config = dict(
    num_hidden_layers=13,
    hidden_size=128,
    n_experts=48,
    experts_per_token=2,
    d_expert=96,
    d_shared_expert=0,
    hidden_act='gelu',
    moe_layers=[0, 1, 2, 3, 4, 5, 6, 7, 8, 9, 10, 11, 12],
    router_score='sigmoid',
    normalize_top_k=True,
    routed_scale=1.0,
    balance_loss=0.000134,
    balance_bias=True,
    n_groups=8,
    groups_per_token=3,
    init_std_router=0.0161,
    lr_router=0.000794,
    num_attention_heads=2,
    num_key_value_heads=2,
    head_dim=64,
    vocab_size=8192,
    norm='layernorm',
    norm_place='pre',
    norm_eps=1e-05,
    positions='alibi',
    qk_norm=False,
    attn_scale=0.125,
    tie_word_embeddings=True,
    parallel_block=True,
    init='trunc',
    init_std_qkv=0.0442,
    init_std_o=0.00866,
    init_std_up=0.0442,
    init_std_down=0.00866,
    optimizer='soap_variant',
    learning_rate=0.00559,
    lr_mult_up=1.25,
    beta1=0.95,
    beta2=0.99,
    lr_head=0.01,
    max_grad_norm=2.0,
    warmup_steps=200,
    schedule='wsd',
    decay_fraction=0.618,
    decay_shape='cos',
    final_lr_fraction=0.05,
    batch_tokens=[65536, 131072, 262144],
    max_seq_len=256,
    doc_mask=True,
    z_loss=0.0001,
    train_tokens=504000000,
    max_steps=3919,
    dataset='wikipedia_en',
)
Below are experts of layer 2 (counted from 0) of a mixture-of-experts language model. Rows are named router (the router's row for the expert), down (a neuron's output weights, with its number) and show model dimensions 0-127. Each number is 500 + 25 x the weight over its row's rms, rounded and kept within 0 to 999. Numbers have three digits each.
After each expert's rows: "comes before" lists some tokens at least twice as common just after its tokens as in all text; "raises" lists some tokens whose logits its average output raises strongly, later layers aside. This comes from a sample of Wikipedia text that the model never trained on. Tokens count by the router's weight.

# expert 14
router:514489523526525471477498496484520474491491452504553496541493501475511489504514499499498514474490487488471535552488514465462519474488505507516471510510512577509519467486511522473507483451511476502485472498503489508521449535506476496478481501502500487536601481484490545476495527506499525520510495496507522495510488419512497501485533518495478444473524510484467494487502497501520543505473
down0:492532530512491513521492480523505520461534461513499519489489454540501508476502451479548512518503481478521486482471518489497510468475488502511514543481507485487445496523458492491513408510481484493477500477466530517491486447544499487542512562453512494510528476472494485561480490476473515504516507481530520526447507524506502489486521496515506511511494511509485517544510492466529502517510
down1:483525505451477532522499523538482507516512466474498524482559510518495487485495494510496496474463529519509532509508508563538436485519533492515486517452491501503522463507564516508523506542442505489481498485491505513508549517473495488507530448474521482489510512500516473499500498501495480521495482528498584442474491493533489470499455531487504494496519507515516460509492507520507513515520
comes before: "1", "2", "3", "4", "5", "6"
raises: "Flo", "IC", "athlete", "Train", "Track", "Youth"

# expert 43
router:509477487507515521526495492522494484499496472504521501514518533523456551478505529518454527502507520494476463525501526464476499476481481518507502536475516539524534503519522517502526444477500490508531497442454499541498488493472501477500432500517515541501500473538509483560480504481528502517525458476471511531476512452504527504514507495497504498480511495544528468514501494484505542510421
down0:536527486475516459493528496493543504468498520459462516517519518503444529483536473511472522516496491463500466502527522459544461461532509495510513492536512531482472527498512521529498513483516495487504530511478503502526494514535528525475509487548513562525497482480514491510485483554484488551521521505517518445543521518439496523467528499503511491505492533531518483498518487524465497490533
down1:478518475446515460485451563494517499481508526537518500512512414499492503467500504506500468504473462479469506509514486503479495522470483518483492478492523494481517513520478469542494486450487543482527469503496452519527534522516502510498501478488521453552448518552501489483486497490497513467508491526509496442529496475510498491520515480492472521499520498505482501546547525527489490491528
comes before: "9", "8", "7", " |", "6", "5"
raises: "abad", "nce", " Occupation", "°", "sburg"

# expert 36
router:484499466535552494530509523498507470527492502489509545496504502531474485479511506499466523535498492481480471489515491460459525494477505510573494487485537505524539496479473485495531467451502528493497498501485504484537479488481518515496413455548559519494522501523514524479480511489500494505569479463500510503464522506493523525522512478482503474481529521490503476518556486514523512513496
down0:493493517490445505509503476495473489486516437516533472459511492493516508523503518504478458491495505479544499501526455507477480466499509522482463527555545516486493499513534507484528507561534528493485513452527488569499509537511518500486487551525530475497528516489476517501510500500490503506465506547491509463503548501504527500512475475538494516460483502512471505449519476499512491559515
down1:493471494493507500489487464504537499504548487530495548498533491532507516519496506448507488481520497466489519498527474515515482508452508531486442493454512486491520489472541523512533534464496507504529460511481514494514488517468546455512535471436526521469501480515517504491537474474487455504521456509474503503461487504546511515499484542518525451457480511486542467491496518516481482479504
comes before: " the", " a", " his", " its", " be", " their"
raises: " their", " his", " the", " them", " recent", " these"

# expert 39
router:500539506506495486542482509534521487541492494435495483496513531519459503455496537479487479545535491490496526525499487491533521519461515523506481506484540491513495510533514485532497478472476497480531521471515507516524485491487477493421524495478576514520478465490518510496469479511504560519497497466449509488517483525477506534537535495482486507478493467502485457508524469527512514510464
down0:475507503481469528473489502472508516504455520483464515476512448520506485513510488435479458551484502520530505483492534519419492518495531499478543526485504495471541491521491459503525475543481509498486491505474502475511469526475436527502528513501535500506496500500516509475500492490445475483481498477465498481526515497495521511482552499470506541466525493460472450499514528485503516490519
down1:497541514527503488513457493467508463531500516449512488503518469536479461463520505478505490504475482489528489486509475529493483522517506485535469508512474483535508522479501440511498492480477521497581511500486505524501463476455516480515507475487507516501538515450532448495459487487478481478516528496460504470539496508502560505525565478511497473510473502468473490456494475503516494483506
comes before: "|", "-", "\n", "==", "The", "==="
raises: "=", "\n", "\"", " (", ",", " Games"

# expert 34
router:518473466557512516500496499507544503473478450502504507499561515481489552494479529542503502509504498466485513532516487499489551474482517510520477556510509475489506476511490505476535486498507467530483503477502488505553459519476517490474465484492501546479500432535469513497501517518531517464520472454481464514470516519492482503510505491532495502479517493487492451499517488488460573508499
down0:452477510480495489464502519502523505437463541537530523523528447513530495541475537489500511487478499488455540482476515460471538504533483489468501500524478494515520462491480487536502479511515475493516482490482553500470512480541463496504491506443482520511521437492497489532500480463513519499521501483482520498484544517469528506485514532494482498502536490521503515528516549484462472475520
down1:511483489506543479517553491459505515510465502504481526506496548506534502509482454502511504500553486524522495496496465493508538541495522470514510480501485473493463494504501514494506515486507521482519542530493440499518471464520484511484577509492509521496474509514455554506460493519481498515482492489548527538521518509491519514481471541502533507508508533518491453492526486446498448544523
comes before: "9", "0", "8", "5", "7", "6"
raises: " addition", "Meanwhile", "inomial"

# expert 8
router:534485534516492511504494521520490499501491484469509528498490499500463517484489510498462504480571445466509464578552454497452516478489460558516514503487526564514472485474500523515512462446488516493507503445499523519509519512487511488507494493492499496495508485538486511528464520477526520507549501484467474497481498486460501541519534491519484471485485516529526479529503496520494514510494
down0:542513491462530492511502496519503506539509498483514481517492556530539506488505508569502498514530491488510549482515520498476485493490480516523505500480503488500451470516534493479496494476540476460512452498443501513530507544454502436481509519496464516509445476512480523523492487546487541499500523510467463530506507552535515471514477485504537461501478507514521483461503495505460502486512
down1:488518473519487511507467520528532490503537511502520460473503530453475497485464488442446493507514531506514514454481500507469477515514481474486455546519494489519502527515468497517502543538504507474452486536471487488507486521504522491483490509511465520510479501480461466522445550487487526509525525443517511494524501507521532496530491498495563464522528500483539490466492499501532531498466
comes before: "s", ".", ",", " of", " in", " and"
raises: " (", " |", "'", " are", ","

# expert 19
router:543530529481501497542492524522532502520465466507491524491523498527493499492523528507495526478504466499507471502524499451506514462492466520520477531426527494494503484503464461490495449489477477515529538477505527548529504486479519503510467492527505559455468505529528494493495547467496521449490469500469471499460491516505494504508524483505468484459476519539522462476518495523511535513499
down0:487494509538502511458480523480519520485488515504469498487509508485492452501503492512539541503495488532502512477530444500490505539499524508498525482507470418482456512496521503459474484471487484499458515468532459481518500483556487480492489515531471507501519500504530523529503531523489518518545520498503482523471498495451487489509507484487527556513489510518486563495440501435524503515504
down1:497478507515500511497519460499484507508480522496514482491517445486531496481496524501476473484494463563493486500497464516507474513514515550476450522474484513504484475477464498472526483516490485529463521527435427486530500483511507500505525451487489499503497514465519479495535521475495469528474518442464494509455476497490477466525524473502478492496477489522460505435479473479503502464525
comes before: "1", "2", " |", "3", "4", "5"
raises: "Work", "path", "stock"

# expert 17
router:506483518519510508509496567487525502499519516518510481576491488525495500482533484468474531500505449476545482511485495502445507482505497515524479503489520483485499451494489484486529512503492464501505542511534502525534482523487490492457448510528562496485488499502502502528494519514554473474516422520472507563496521498457517524506488496501485505488497478530507472526502461502472500542488
down0:475493468503514483509476479480499552526478516454528495492489495490519514490556499489522487486494512471459552548507455511510458516500475477484527497491523503464498508495466495498518521501468483521502468509491451485520552491468492538502495491463544475497472511497464530466484507530478464501503521521501505516507500504453506478546481534482474524462528538435521535484478511548476486489473
down1:498486479466500480469507522462519511465463535509445500496489502476476485511533435477478519504525466498553542530494481514508511458544529465517499472446523512482526503515467482505508497517473469512478511524513480498474531429521489500512489470488436496471488493512472498494523470481519470515499508518515478504486478480467485461500454531512517512467497517472481515532529502522457514513496
comes before: "-", "|", "\n", "==", "The", "==="
raises: "\n", "|", "election", "”", "===", ")"

# expert 2
router:553500472579494487480494527508509494469461488515531570544530521500484498478487501514495519474521472481489482519511492495501528498502494562501455491515488475495477507490457504491509511447515434481524524503512520512494501502483498465472461452505548521467538484510523499484511533511507498499555490480473491489502485502484529520518560453519470476473493532520506493501514483515484515507506
down0:448523507489514484486532475534493500511471479488510464551523479527518498487476485488500519532503489519480492485511509475468529488500485512480457504467488490513489508492495530485478547484515457445506466486493533526502504530475490511471500526503490495508439514498508533525533529511477523507492544476495464437489466487521494505558462525465520507494483531498550519527472553562508493490512
down1:533494521519452524468514522496494480477520516466488504515546522480557478525513549492481500479499533501535494502541479461500483493533505465504468519474516524520501523490489489514511492468489467472443469524504553532546525505495472528484521514504465489466502497488526499464549533516498504502529496472483502491505458531493536511501511515498539495513507502531470520519525502495561487574498
comes before: "s", " of", "ed", "ing", " to", " in"
raises: "ing", "back", "way", "ier", "maker", "if"

# expert 29
router:505479522500511466514471532495503478483522477524494537469510550462471536469514498502488502510489498473502490535523493488478520481477501517463506495450524504485517516481481529520513477444521451485517488434476524500506478558486507493515427489569518513515533484492477517522502525476516504483494509497513540529507534486482514510539557511501499491481488530499518484505510448473487526550503
down0:486504480470513494488484519535484478454533485460523480522465498538501479529482512504470511508511510518495496474499502522468537509510480452558470519551502501516480464513555446510458489547482479508510515526496515526488457494523514503458540471468500465510515518528533475521490476517510500485516510516486465513509464457501501496492449460476484536536481542476472503494490511492504537472467
down1:514506538454508533482486478479491497485503489496485481501463526515488422479483512482510464546490472461527501518475522529508474500503541506508539478507457488509471517475498493522520516487462451510472500504511494508481496456493502499509531500544492506501506488456500436511499509519496550568502498530550485524464507519484501521465529480491527549548509518506490501454478490507516537510515
comes before: " and", " ", " the", " which", " but", " he"
raises: " including", " although", " while"

# expert 21
router:482469514544523525507492561499536484522514473458506524517491541480524533515521551518479492466520511479478522498488426495507526493499480493549523534484512493492492485568527524507476462514508552504485526448488492527485513497487512489495506467521477509491530465542509524497505503481511481489489435493483520545501471480508536510544500500496479458480480518486472473470498472488497494497479
down0:519557520501507452520546560534496519458467561483513521469507520511468475476469506439494546492537502512503472497513536506518474518486524523507494456533518475482496512505498492537474496492499526512452480480502540501505494514501496507499491446543487491516457493483462508482515510509512511472499498527530494464459499529524469508451490526517524515492469518519533513502484530523514509494460
down1:491531483525491575477535508516444498531494488532486485481474549441522522522507527478541497507472474507478522501513520510516486526531526540494495543535471495517474527513539528522501501538496505506459474511508511506501503538542495479490515469501490522470515558522493474489520517497503518536498463542490482470479474486519479473482535493495446501531538463481480509503477475499495468503515
comes before: "\n", " The", " In", " He", " It", " This"
raises: "\n", " Film", " |"